{"n_layer": 14, "d_model": 160, "n_experts": 64, "experts_per_token": 2, "d_expert": 64, "d_shared_expert": 64, "activation": "swiglu", "moe_layers": [0, 1, 2, 3, 4, 5, 6, 7, 8, 9, 10, 11, 12, 13], "router_score": "softmax", "normalize_top_k": true, "routed_scale": 1.41, "balance_loss": 0.000652, "balance_bias": true, "router_z_loss": 0.0001, "router_bias": true, "shared_expert_gate": true, "init_std_router": 0.0381, "lr_router": 0.00204, "n_head": 5, "n_kv_head": 1, "head_dim": 32, "vocab_size": 4082, "norm": "rmsnorm", "norm_place": "pre", "norm_eps": 1e-06, "positions": "learned+rope", "rope_base": 100000.0, "rope_fraction": 1.0, "qk_norm": true, "attn_scale": 0.242, "tie_embeddings": false, "parallel_block": false, "init": "uniform", "init_std_qkv": 0.0503, "init_std_o": 0.0624, "init_std_up": 0.072, "init_std_down": 0.072, "optimizer": "soap_variant", "lr": 0.00796, "weight_decay": 0.0, "lr_head": 0.0114, "grad_clip": 1.0, "warmup_steps": 50, "schedule": "wsd", "decay_fraction": 1.0, "decay_shape": "linear", "final_lr_fraction": 0.05, "batch_tokens": 65536, "seq_len": 512, "doc_mask": true, "train_tokens": 293900000, "steps": 4485, "dataset": "wikipedia_en"}
Below are experts of layer 9 (counted from 0) of a mixture-of-experts language model. Rows are named router (the router's row for the expert), gate (a neuron's input weights, with its number), up (a neuron's input weights, with its number), down (a neuron's output weights, with its number) and show model dimensions 0-159. Each number is 500 + 25 x the weight over its row's rms, rounded and kept within 0 to 999. Numbers have three digits each.
After each expert's rows: "comes after" lists some tokens at least twice as common just before its tokens as in all text. This comes from a sample of Wikipedia text that the model never trained on. Tokens count by the router's weight.

# expert 29
router:522446488521460495545527490523463520502478508474501516519508541540472488455506501500529510488496530474484485553494520488518473487479455521483477446538512500488494502477483525495481483493495493540478505490497478499526445497503534471495487478507488523519494494487512533522494537471465496508508515500487477516456518495498518494481468529491455504472526474560505515507471481517499515600476502524474498475474501526468519534519478475499474514541454504527487521471483508478475557480478528
gate0:514474489516495490501514489488470458499471542486517507512500505459503488460448447472495510506493499492450513476498488488486497518489477533512457458478541486466508521460524515492529488509488520572444503448493494509487518470477516497483482487566489495509462483491478503537475493505461518477469525496519501482480507535574506525489495519487478484459499477524510507472467512523494489543474521552461473515488510497471463525513514490495523506512498537483521492503529495466545527506484453
up0:473528509569529495490470503486513540523459491480497489502484467530531539463487476532429511480477500472497502514498495471491462508521516467523491498552531481498453484501522519522525501498454541473499499508478494496497465550480460481462462473519482506501512516482504458514525500493505494494537488496500499483500503532509458473511531454509512524495504527489451519464530437498503492486502443484496538526507490513534537458498556478505500494443484490508501489502503508494468493516516531
down0:485504493555467446474499490501542460505529492519515524475492520498510503456486470521477532465503496517468482522519483497493532511505505495503506527492524539461467541493559511478524469470485490487487487515569512450539508532505500475454510505526528473471491506479500495534518512497505489472488476481512541537502493493496493469534525529456522482472485476477480526478532481515539495533500486514515502473486516500476515512497514476481485534511505539567570443489498489470491481529495511
comes after: "\n", ":", " \"", "\"", "\n\n", " | \""

# expert 60
router:495463500537446455540528479508500482503504507469475503511474491526492461497503491543500570498513517513509515544516509513478498511503492502483451507574525515478508476469475508462497532497532515523463482473504447541482512509462498493513509462494507473503513487479517547488517498458520486498538484494493509481464505503510539527500442500474497537508484518514471508492512475530510479505510502533543508498500475559531528494549444520475489502484500468517515506474460502476464505485455521
gate0:459500502529511490511498516517512513504486502455510483493453520454484493470460452534482490480529528526515503561488511523483501467494472478506513505473514511494499487539452525498474495477479481507507528496528469492498503488493475559471509515484543468476533488537456581504545479477513457485487451528453520515481524531489539526529503492494479506478466533508481482480520488525536484488481465501485490477480493501465532517480480484478529515474506515490468479457456530528517508506522479
up0:523467492474474506498455516498510479499468526459505482541494481497506483459496518468482526479512520516451483515510466474488533440518492502528483506494453482548523498487494484519528512477517518500503524506524517507475491493531470484472516511432527478501537492513488559542501508459494465519523542505480508526521502462478521500554456523524509517457460496486489497478506487506503454503459478468529451475507476511521486463494505488508511526531510501548450512528480474511486492488480552
down0:535514484508502498514529490529501466491546533483513477537503469540533501540513471478460454487483478506524491504491459486481492480488528508495492499465521527504519499518491498476478417468506502467483492475504504495523491487530503513498518503507541567472484497533486540503509481501532495509505515539472501509498506502491527493493505539501532484483547530515519498508450535518541515552512533517458497487523464465518523531493493516489475505495441550513505487540518458545542538491509535
comes after: " P", " B", " T", " V", " p", " C"

# expert 50
router:535462504506476473491526479507505531536481471515483517516520559489457489485510455521486504485475514459500520507512529493517535528485520525473505532527479526491513495504472532484500477519528492513465498510479457564459498463457537497531531504528517482500525497457479517507502529485503480481506461484518492508473525511515474526513467487474451483482483499516459495521445458496540483550490493534512481468467474520531511535492487496457496538472505461500505535466515520476488515449482527
gate0:503521521470510491465495490534524488475494519471509532529460539467543466555519477504552465487444528499529479499506496490477473483505522504503474498506506547516496523485465519455502504470476497502478508499471473520487478461446464498513512490517501513508485511495490512461532452504513460474470477538478502486493528505541508501496492522477450508529520499522472505547508478484465525470530528507495521492516561475523512498502514465516529512494562518498484576474532501471485508492488500
up0:510466508488492464500460508500487534499479497487473528539505522461468486532491485504505488522477471484481488501509500515462473486518505504514513470518524501489465529480527503446545504459462540516468516493503498493497471502483474499538516497490528528450476510481506537543492518527496505554494496576508483485500477481514496495527525512470490519520505508470421478544482484522506519458467524488510519448508521471461500529512466504513518559501491525475518526565472512496502534519515522
down0:499502530487510499455541505453525517455514458483463450491506549518452470496486471501506516461490527530489503466502468502498507544509499530503480490490502515477511488483525511503503485510482484489480481499476516513498518488512492477471510499542460438470485473464498515484489494462499465437459496556521486526525494481472467535498473441474514484501468485469512446486545480493490509519459464527465492529498510458515518526494524489497502515452514485527535482481514484496479454492505490
comes after: "2", "1", "9", "–", "8", "93"

# expert 38
router:474485494507485461578541467514490538499492478467475514506535537482452513469483468483474533504534518476493533518493499509499475507472516530473497497500516503492524506496461509480519483489538500537516506491477494535497461485486522485528478475508531521487509482462516534521515536516492478498491515475458448493508521511526542509474503523490475521478503484493474497529464443512517490534504533553525514467469495520498518492505434481486438522480479461521530553527482492486486543502496499
gate0:484520531503491505526553467502498503537466462532474527550446441459459527524492507512479511497510482489475500463474464485511457492477533530533508495459467472522514497560493563468502506538487500496534530517495481500494500493506507492520515499513503501499479527455509537523492527502481446500509523483496468539500507512499508505518510492495529502466489478545484513503458459521507491482474544504523505451485487496522505478509452498504455498453488515541539464532492523507497479494481480
up0:514489473496455480490464448508492514484495512510554460468489506480520494492495482506508473518465527538494486550519517526507572541508487495510469470494506507470522464456559520466509513492455551495465523468544504454493495464472502491465480480523506488501502449523534515490513506551518470482499491509472523471491467486506535531530516505512494510531469545507491484506537517500517523524441513470497491497496536516484474515498551517509485539509528483514471510510505471493484481488512485
down0:540525495540491502534505507550518510509477518486495502493478542489497509515472489502484521564497532465491493495519470502499511528520499489478475494495525535487497502536519509479511486495537534520490520514492482451531495496417550489506485481500463496502535538503517495503447497501493509529513517431475489498500468523533493544492512489531462523498496511496495594499507510486525480521507484447539497518476518501483513461516528470541459484473516503496534553491512497478497531490493531
comes after: " | ", "| ", " ", "\n", "; ", ") | "

# expert 49
router:488492473492489471520494468531475522478505469444469522485510526519468484520501481515512517463492538516510497502538522524496499497473479502494489496513488489512531516486442545463508460506562505488501534495483490525466479482446529489505549463492487540529494481468526548462505514504526503503519475452491467512509547528510523522465486535469476512523520473533494507520478458517513490528490555512496498451446479518477501506535486463491452519500484497499502509472452512468470495483492523
gate0:478487524507485520526485548476520515484459508502505497514455499518482509539493504470448530480512459559469519535486504453562549486517508528513456501463511493474515475507475531511480511540524504469535493462487481472534516509503548477480515516499531562470517493482469500481505470497483474510502551535462521514513553493512479498511515486535514515523485485476502533531529515485551482522480493536518483496523514484479549501515471521530470470502491525490485520486472481496495474479485485
up0:531482484515502496526516438504509495487507515528501505502523466491481444492515503516491471475519486481512521463498472512483494500467488499498503472524550520530539488509509439509519465532478534535473473573500476494491493503521450521491487513517461463484467492538532492488545484487488538483520508505541507505444493492498473508519487497490467478461487490484499464461518448488459542499498485503497519476480512515492427531500509503487472477510505469483533490458513476495525483521440515
down0:463493530505486536487471556509473509487514502539482501526459509517497502528489505523487500555517444487537476461466469503490542512515495487462488485526518514495516483500530503510500505505521493532499462452478474483521472510525482461514535515511489464488453540494508485535515488494462486510496471510557505476518487505532477550476522492496529491511445461486510494546470516511533462495489532519495554532515523509539500554501528470500476477492459491471497536500526519486514548513486507
comes after: " | ", "1", " ", ", ", " in ", "; "

# expert 30
router:493495484516476460503526447517491505496512512515460512511480549526470468473464453503486505512493529479528545479523489505508476493494499540462507500527482492495492439483454538493467516530508499491461554521477465502460468486511533490485512468477539522494484491488522507486517524518522498531509494510485469520470531499537527499464466506491478514485503481540475507503485480527519487504465507487516513450450499544474540510502468466496467498483498487512492573524493476446499526483451516
gate0:517505556482491457499552513486530473464479500492481494492443544504523520532487481511526519507533492541518491528515489503482489491542526542530563497506522508496494452499469500468474505575533468520483490496510487462531523463517499463517465503474541481491491507531536482516496473484498512495494508543494495540491543497533485461471496515533495503525479511556485472531497522530491521508535460496500485526464502515488497517524477501524451510513504462501516514495504480505505499507438520
up0:489511522481496471513515491486518471490513486475492508480513471495515498556474464518481485494524518496501515485502505514464485463549522493479492482499466522474473489535468523472474489554538517534494481524504512486536515461500507481522521518463515475526527523521512492446507489468512527526498493528460479496507547510533494512539487514489541486504477536531485512519513484517533540542543490509536501513490533527517463479525471429507514479498507513495485530573522463472540527493438493
down0:480478491510474476471511468544496503489470464463470498515548488508486507495495489495490485516450502477549531523547480506526464502520495483544472500532538499522456509519566470508533507527502517483503512487465528514505536486504469544504486503527510444502475484521502511487533476508503553521484471542513526535469508513469511529470478496499521505473495534488502519555499521494507506485506513460492482467541512489492459502492550532446519496528519467501495520488546472503505513452537510
comes after: ".", "==", " |", " ==", "===", " ==="

# expert 48
router:476480515484486466513547471515460504498494473461452509506521530467474486490508477503514541484508530463494511535483504484510462510511502527519482481509475513475524473502467562472490468484515484535522503521471517498474472477487504444519491482526492497466535523488518542489551536494508511455549477479510497532464540512530533476513510489464495482461500551551522480501492451516532466498478500534516504521500497494488525526489458452472474529474518490526503500460471514458502518492486505
gate0:537492490529464538529518458534486514472522547538469484506471505507512499491514483506503446506493446536489482534508473489507470495522466502510502498527531504497544501461528520526512455509525474470503477535484492539504505509478506497485444529513528450448513507504533513469506483513483502487507498529481496515538530450488459480513495514516490523450541480484527512495453493553487476464501479502502515495502513468527500515472471444493532480540488494464554528517501502513484526511507475
up0:498480501493511477533521450501505522503544520520495536474484504482494514479530495508491456473480496504461510493541484485516517454527492561501475502462498477497563525530529467496494492465506463514506523488488511462486474496467524469506533480529502474471484432460495506487495474494509530507534497493550490528453483485497463469483489476526507513510498486478483476559504496501452553513541499483492479510504524516468448507532513497531490503504521485491531458529517546481512536501468533
down0:492513465532497510531532490535484471508538512473497521512498486518486532457533485546527465558491517511474506516560490439496463519482522493482510489490516530459488499542490509489486512467504503494486539528480464518496520489474519485487493524486496486469503537519530511500496466482497479530480467502510507471511463440494443481510525517518504469520525532520472553520513528523517561486531497505533499501470492510484470480474475442472520481496465551474500482477505496490478472498528530
comes after: " |", ")", " |  |", ".", "% |", " |  |  |"

# expert 20
router:517479521526505454511527513538481511488536489496486526465454497496489482504475475495493531476521522485472509535474496519536475495479513537482467517539454501499527502510486533486460503496528496524514547497475470489489496523488525460525539479460497540507526471504505496450509513481456510469555496467476512519510564539519487513501491536496494509460483487498478476501468515494536507527440497502490494476479494534502492529492495491454482540445479454505506533459473504487502564510483517
gate0:494479513508497494526510494483514502514495522472499495503487491552530481503477500516512533520497484467482488514477487474584474476502521486488480522558483495551523489493501511562471497563502488520479494466495507500538482523508524527510488496483484468495489442516527512519565486455496500538507493485495490494447476516477479479497516527515473495546495504490463514487444500540515532509515456479485505528492520486477442483482504444508507536480492477515520458493539463455499518522503499
up0:492496496495509521507508515466531497528502527502484455440528516514531504503491495510513543506482448511509469509471485479537457519515510488515492487537503486505505493496490523532464521495522509491548506473466519510529501528489574470524451501452477489535509442530485546524549518457513458453504491524489478545455452486462488545478514497509468501488481467505483502523462512522488519518534481493521518506522521495455515484517475530510510505477462478477519521498497504497507500516549494
down0:542461462500514541554513520487492442454527509460498510473495512467523504486538470505511492492559502492507548519508484507493461506517499506504478495509528468517509509512568462515504533517517490534470532494477481474493446495486497502523493501517533482525495489514473510493492479484534491489483523512502504525464522530521499491526548493531509497556498481479510510478491513573557472507525485467500556486524501474474535512523506491521487497472495457523510534544491487509487533531525501
comes after: "\n\n", "0", "3", "4", " |  | ", "5"

# expert 43
router:474513473524511480491549499551506501484500494517505560486514545490512488508500487529527500456502541483478541539484549500503499513504456514477510504522513541501489498460498525478515489531532497507531507508483461523530433486467487504511505473501512477503514431508512492505497507482535472479506499463481482514460501522548509546499474497506464491470484500514507462513504502524518472497429521512485538487500505527488494516506492490441476465462482470533522523488458461477470497476457529
gate0:476521537549542469504521462531458507465509493445496514458476497522505531502493550519494463532493598511488510506481515514512441469513513492564524510516483482451522495518481480518488489503489470485508510524461533443510481507484502464530468567529464487479502511502483464485508507509491477538491500489549493491494530511533488467509479520550506481485529522516509498538526483495533495477495489509537482468472472531506503501515465499501501502498520516520490487501500492494510514503510508
up0:499451447504508470482494519504484510529476461474501446457479518498520514533497510495473476552535482499492485482501478472457506543492485519502551497503510515536494498496532536479474483499468542491542516478467539515514534491465458496496443550506503479520489538440505489482471545502495556491445497491494474515507491532482453486474483533513476496517500501526460455496507465513502511457516499525525477488505503502459461488498516523507505479502517531505520491494531535487508515515490521
down0:503488490495535465521484461483483492473455458465497493504480485514499466500482497470482509497465558523522494498487463498469476462539500512550489535482515502499483522458472532519508546454464470499502517514467473461492475501511479497472522499520522498475507484484506472512524458505522489464465488538500524514527524535492525497473491507500493501484456512501536456506498458533454532488487514479501519422485509499468503460471474536456546505501504505493500486469481521517483456452483518
comes after: "\n", " R", " Reg", " Histor", "por", " Pro"

# expert 8
router:498513484535499462513516499514454508470479464481501532466490499489462490499498459480514507513504525510514527514523499510480490493527510499487481501506463520496497495512450522509500485498538486492484491500497477517474450515471538508521532471501516491523547517478490593501533554509457478475540512497524530515500525515536478482493449542489494475492476497509520508527464497464505525542482506525540543476503491542517503514503426495497460508486463488504503558489460474470480530509484539
gate0:510479496544468466519479523437482479515520531432476474476486456481467509463531553514513524479481528512471532518486483503485518512484475491472489504572526511528507522552461489499524499506531449542484502515479488505464488478531514518512504516498473490515529528493505513497527504504476492485471534440536490495509504456498518483513496512513499460501560497516474485547544495553511488508490492483528482491531481514507470513514517492502481464470459486481490459487513484518501476475498493
up0:505497508508497486509484493470515530518542527459471473490507482515456489466493478528506485448560540481458505465500469528536503490490488457483520485553550464503489514505531519497548514523487491526482525522493549457474525495508471467507505451503495454477516477481509542522504456508484496510476457486475492515520487471532486512514519494498562502491488479538516520509546501518468471527483489499528497513477509493468509465481526508499480494503532485522517505516512454521486510544559471
down0:497520532487475490517487499512534504505502541520499525460511519480562514498528544500491504487515491498503485540551466482512501472507484519538497496539472533523494449470503499509533507516498504481538520488539484515503498489461474550504493538481488494486475495512518495519502486514457523504468484461526482523545515535485474500489496453563473538464511487491490534510498534485508462506419464471535484518433536484469481486498505480527484490493525537462492500521515467484485502530510489
comes after: " ", ", ", "- ", "| ", "–", " in "

# expert 1
router:515482468485455501522497511523487544518524496472493515516524505519433452496494512519489504499477534494498497532507504486495518520496533558504483518530513505543477496487470525462467468504510495496499545491484441521471472467476517517473539525478510482499526503488524542523522491501512485493514507464507466512450517503520463510497465548492479476491528497561496488523527490511524490508484509498505490451462451510509510497547455495489481481466527457496497533506448522455475529452520523
gate0:539479479535484499555471548503530505454498469480472519483524524486440490497503467503462487541503494479440495526529506471483486509474500498491502487546501469516475494509530468478527500490536466523496499526500475512509494516494487495525503478482482541509473507526528536509519465470508510468521537476460489490453498521527519525456463506477453458490519513486479533491474451509488493516503542448487474519450478481504482481489488489485505477476480474509509534532503478498543477503549473
up0:501473486526491512547475553490472486495505519521520532486479507479472502547504458496501479509432470506451497501531514476475495499448531520473506503506485478526422507469507526483469529508503479486517525530504474564481512508459508548509564520518505517535500491503468518526467499483501503535528491476492480482464481483452515493503479515537467488489513510470553508480526501532486516485488497523503462514465517527518516512504522459496525497477498518514515511520498479495515459534519453
down0:481486503504533519497490485496520489491511486488466505498470552503541527520522441478521461447444484487485516482533487503506515497501485495484493503484498457511461539512494488496503453520525494483483461526445488474513522493511477531526490489519500528489473500523509526488496455487519512521470510499506528436465506537516498528506508483540493470462520523502501529489528502525459444508469418492489485506501528523484500482483500499511513512497475503504564441526545527514521516454493478
comes after: ".", "5", "0", "6", "3", "7"

# expert 36
router:500469510528495478506529498531501500498505467472458523501495508486494507486455511505516522487476552486507463514510549505505500493527481500488516526530528500485488458462486523486471519488503489558512482514447460499461457476460497523504525501510492471529478511465519530497482509511522516532551527457525499524477521506519508545506494530510511492480513458540529477502519495537516475559461480517518521466458502532485553525511508492461480468520466494493482493491492471463474560455503534
gate0:524518518524508445524518484518476504512490516526483532521494509504502517494542549535480520482477515471465488503496516517476465478483508492526501538507501517553503484478521501496479471519525468483504503477499517506520460491483515517508517554542480539564500521490464480511470478501527495490513469467508505551492469512542536500526545563494531513571490544502518492489501471532486508507496524501440514497496525515491550527482481481453509485515495484442461513490458508480506488482512492
up0:524492540493539509477461455461528524543513481453554503477521511487541496537482487506482518506546502513496500538506502499544522506529525506480493530456486487475440522525495500477493547519469527506489543527474458529503481483487556491512535461485542489427525528505519470510515507486490530466496514468525510494499518498499483479472510482515512524487490447479505530521507514488490506474478501521499507469561507472510472477519493478526509501454510525521490457503488503479507463501523495
down0:478490502515504463503484473527476503496538486511508499510525498538480472531488531495498499446486561512483523488519475486483517481523540429510475467542500505465501470506489487502502488484493485504494532509468510452508498500463531479503501458508531487474475450491449491532525465507484465466464483530529495544455478448497524505503473488512468529456501451505490466490519520477498517464475516517506557490471537514472490550497535516481474505508492465493496490474492467540513494514515477
comes after: "-", "\n", " =", ")", "- •", "- P"

# expert 62
router:495466481503503498511563469516485526530511453494490502479517508526490488438494486496500526473484547471488476524510524481517477505534510519440484491513465496515484489479445544507478500502503445553522515493459468532491467516488513470499539507483492499491526493501486529523524521502514486480524510493494496512498498519493481545481475483483490501485494519545508486529498447533524505573493478537508519446488486545512517485509495479480451495510487447497497540468470496461512501454468524
gate0:521502493526521513481543503521501514482461495502539520505518497531515430509484461515458533505515519488483517535537513484498526515509484509508491530499533503483493487509469485539535499497496456563539512484426545493459468517454480480520468505504500506510523503482539528487510518493493511499485483524527497486477492494502482554526456484526489510506520505499561500526536484513487538521465484530487512515462535547458530503509473476474512497497521504457513528459508493501490544464513538
up0:502469533521512508477539472490500490513500474526448481510524463543514455486491480507480518497534523468470489492542528504504559551478474504503493551508490508484457463502482507511537509469488446509527516516461502470489538498529454475499494512491510507500524451518532516481502483523498495529486539520503447500489514486518502531525538443526509521472440551475532480501524490537556512499518482495470517485489496511509515552490511471519492474505479454492480493494485477473509498497516481
down0:484500474514480483476475495497501509518528548455539433506540489528537466476520465507498481497510480521488549497548515483508493519509469489516449541505508517518503462517533502488508470494497470457484422510505510513541519536495486510525546503525486498501513520498494467469485490527533484474478466477514534494459498520520503531480508554504517498466506509487479458504486500495483464481517483470515456471517530483484493506473477506553489482491521486472499492487523434521462527493536511
comes after: " (", ", ", "1", "(", "–", " (born "

# expert 40
router:510478460506497490529572510508481521485528502508476488476481493516487522484471489514505539498489548495483497542500495512507490492501516499460484531508476516518500499512451538490517496516521506488509508515489468501451483503450549477512508496516524497485461437475516508512487511438468502481518524492495448541498509496512511529528490524476474559488518473540510509493477475543538477522467550533500536485507510499525504481518479452456435511474490449519541516461493494497511530503517499
gate0:516517512493528516462541489545528445495478515475465499482518539542484547494493473525503470519463518483509525518525522523530507468493474557484456470493436537461520455554469501452528460470470472526502498531511510511488501496540509534499519480524530529495502499507542505525497504494507516484467505486479555476512530514497485543552503455503512505504537495495502485467517533505505522503482472487529490511511523501483519495529535477486466455521515481503505499519529511481500499471493524
up0:543505495504491517456493523524463498486432477475543530530468496534482469458483506478478520542521514507505455511497520492454500511534521523477479528507467479509496506504472500478473494509447478485484518539502529530525453488494458562521511492495504485483463476505540480499510472491497480458486541532497518486547533517475474474476507484518516505511474508496531464535486499473508498522513507513494501545544524537487485502511540480510504532525540486477512456515503455475474527471515470
down0:531502495508499493481524526525498510538488439530493556483517492498475528516483477498539449492497483532512485529529453515492517528548503556520507508470478517477504496502476547532478511527494537547464498482500520530551484528503502513512516492512477494517456516499489523532502475526505492503482481497491455538567510503496484520480566449482468502491486512481492514496491498515552532509491526511475524545482499504458507512493468470476536515466557508490482460500508500482535505517508510
comes after: "\n", "\n\n", "3", "4", " Preceded", " Succeeded"

# expert 52
router:489494461496487482514551508542464549483490469449469516465547495520472515467494504482479509469467518498506510518494513512531517542487509503500512500541519514484486494491466525477450526518533500476483549506473473559491443516474510468510518507519502510482499519488522490482523493479455503542509463491472519519460532503535508528486483556453452532512503486497512485495509484495508488560477498525512496466513502540523530518500488492489501473534463446498478491504462525468500544494509510
gate0:464541513490492524558510478515518495534478491503455529508460549510461507492480529488493536499479507512489525523519518457579531492551528499463509486480493521472522495516475474554572478474544512508497495498489504481483496523468487507525466541502476502466505478516456450477440545507496477495503510485482493513486505509502481530490500497503507519484474523500460468482516506493528518482507489482499501503500494515484541531524510501499501479534493460538432491481487476483501524465523521
up0:493487451505491497464570501475515518489501522491532488493540512477494483515499477487503465442511512488509470478519455475466477537504461508477497469456490511513506517511512486461500520535476460465463502506559541496484514477510461495500500523469553459530507526470480562468481490501489500452492469518501488507536510513502525513491534491489513493510496494523555555523491529500460497494474487517487492510465508513454441492493467503467480522494533499501499500474535533523504513518467481
down0:530534461489517517505526457502474529500496508505512523495511498528496517496466513551506484481537508540494497519502524482513479491506497486491505466497492471536440497463481512503470487524509491499520512504479478521479478464513531512472529527476533535481515482557478477508492516529497432520484527536504496549533527483490496521498498514534547490510460483444493508463493534506496551483488497497546522491483522485553535478540522561524543532518500460476504535516492487503520484529511536
comes after: "\n", "\n\n", " =", " of the", "===", " the"

# expert 16
router:520500493521484490503523473506487550526504423477484509488508530515452519504495479544479534489489511503496493525498538543492482503519520559486503508518518507500500507519473538493478488493519494511518512494490464546471476507484478486556500481457501476492511473453513567489518519501529507512501508450498464498478542528527531506482487499505486490494511497496504475508504501497518491543488498511536498454464495538498510479498455474492422481490486457506517528502482503445502533449504567
gate0:479527482494484524514511474496509537526512490495493512498480502466504474489526475522502470535494503470522498505462499462502509513533483498451503504523545538502493494490525523519521520544486515465478526490501551534526508468537493543520535484474495455517520502446536516487521558506531496523511528479508532525439530503465472499516523497488486473500481541523544503461544520467535522545494534481481436467544499511506501531513534520501493460532516485484492498464482507495462511524487498
up0:469485497520509478489536497479547507489496474498476517511498474507484486448500482490483518503541490477469551505499465460487535534444481508552528473481511511504519517470516492501498501520486506504501499513496518460454523522498465458505470508492498456490533496510485504524463503493492441469559481494496476495504536489467460479491527475488528493503474477521497462482505514509458471506542473538457537508497516491478469475430524545476560503493530520495480506503488518503551489494529520
down0:477511495496519449495462467494459531475479482509512493558513518472506461484504516502500485460502496532514522522496503485517469521482491539541517465542534483492485537489510462502503533490486529522503489478481474504482514526493518540502482543460498480494514537467505543499494483515548459517469504516521468497502472527538541484482501535503479528492552483495525528515466509460540463468511466477510438524529531524508453464480498477524502492498431489492499496489504468502468484499514527
comes after: " | ", ".", "–", " ", " (", ","

# expert 42
router:483474514534456465505532500543476530494516485482484534465513530504457512476449523502493520464501503495472500523501528529508515485472505505503494484509495534531538468507454534488503471497557492534527503536519478528475488479497544460500497447517508482508534491492480530482524487525512478539497522463490472511447531536512536506498476542476493512480520485510497511500484489489537469560437484525546533491487493494504496498528474448489445501475499493526489522490498515494491552482508522
gate0:507518541518489474553539546480502507529494505461488523528513522510522489481495522499526521502517487468495494458460538474507455563490496481491568480473483482523490504458506520484474503463509483504503536514534515494511497494460489511490451477476513497453502525490523506492513506489471516542505520492528467427452479511478539484500537515514496478511511501495456520496516477515519506507481491508504505485511501495490472539470479517468453502477562505532458506488489535512494553506470461
up0:456480507505514491507473491465438479482529556474484510475493566485510490507531503525488490502562488522486515496528482506490465483504499486491469517471521470476521524451505465496502481499489508542497504436481519495531517540473488504466492472531519466559481520476511486507504493512465490530510522511543533511546489506501538484501547500516488508529507543487478492471485489470534548466499502497508472483514499492505482537464495476474538517468458496476447497512512464527486519465476494
down0:506509484512457499493476481481445459516496536477484519488491568512495467498532486559508472495489503527478526451447449462504476490479517528509501539520454558501541501499472511487488460492474450561512487513500511501469485499493489507518528502493505494496513496507529463483486515528512529493503530477502473529530509490487498519502443466492493508521484474519536518482528512483462491481496492509517517480494527524511531530498500534468534540480477525445519548519470487504490486536468497
comes after: "0", "1", "3", "\n", "4", "2"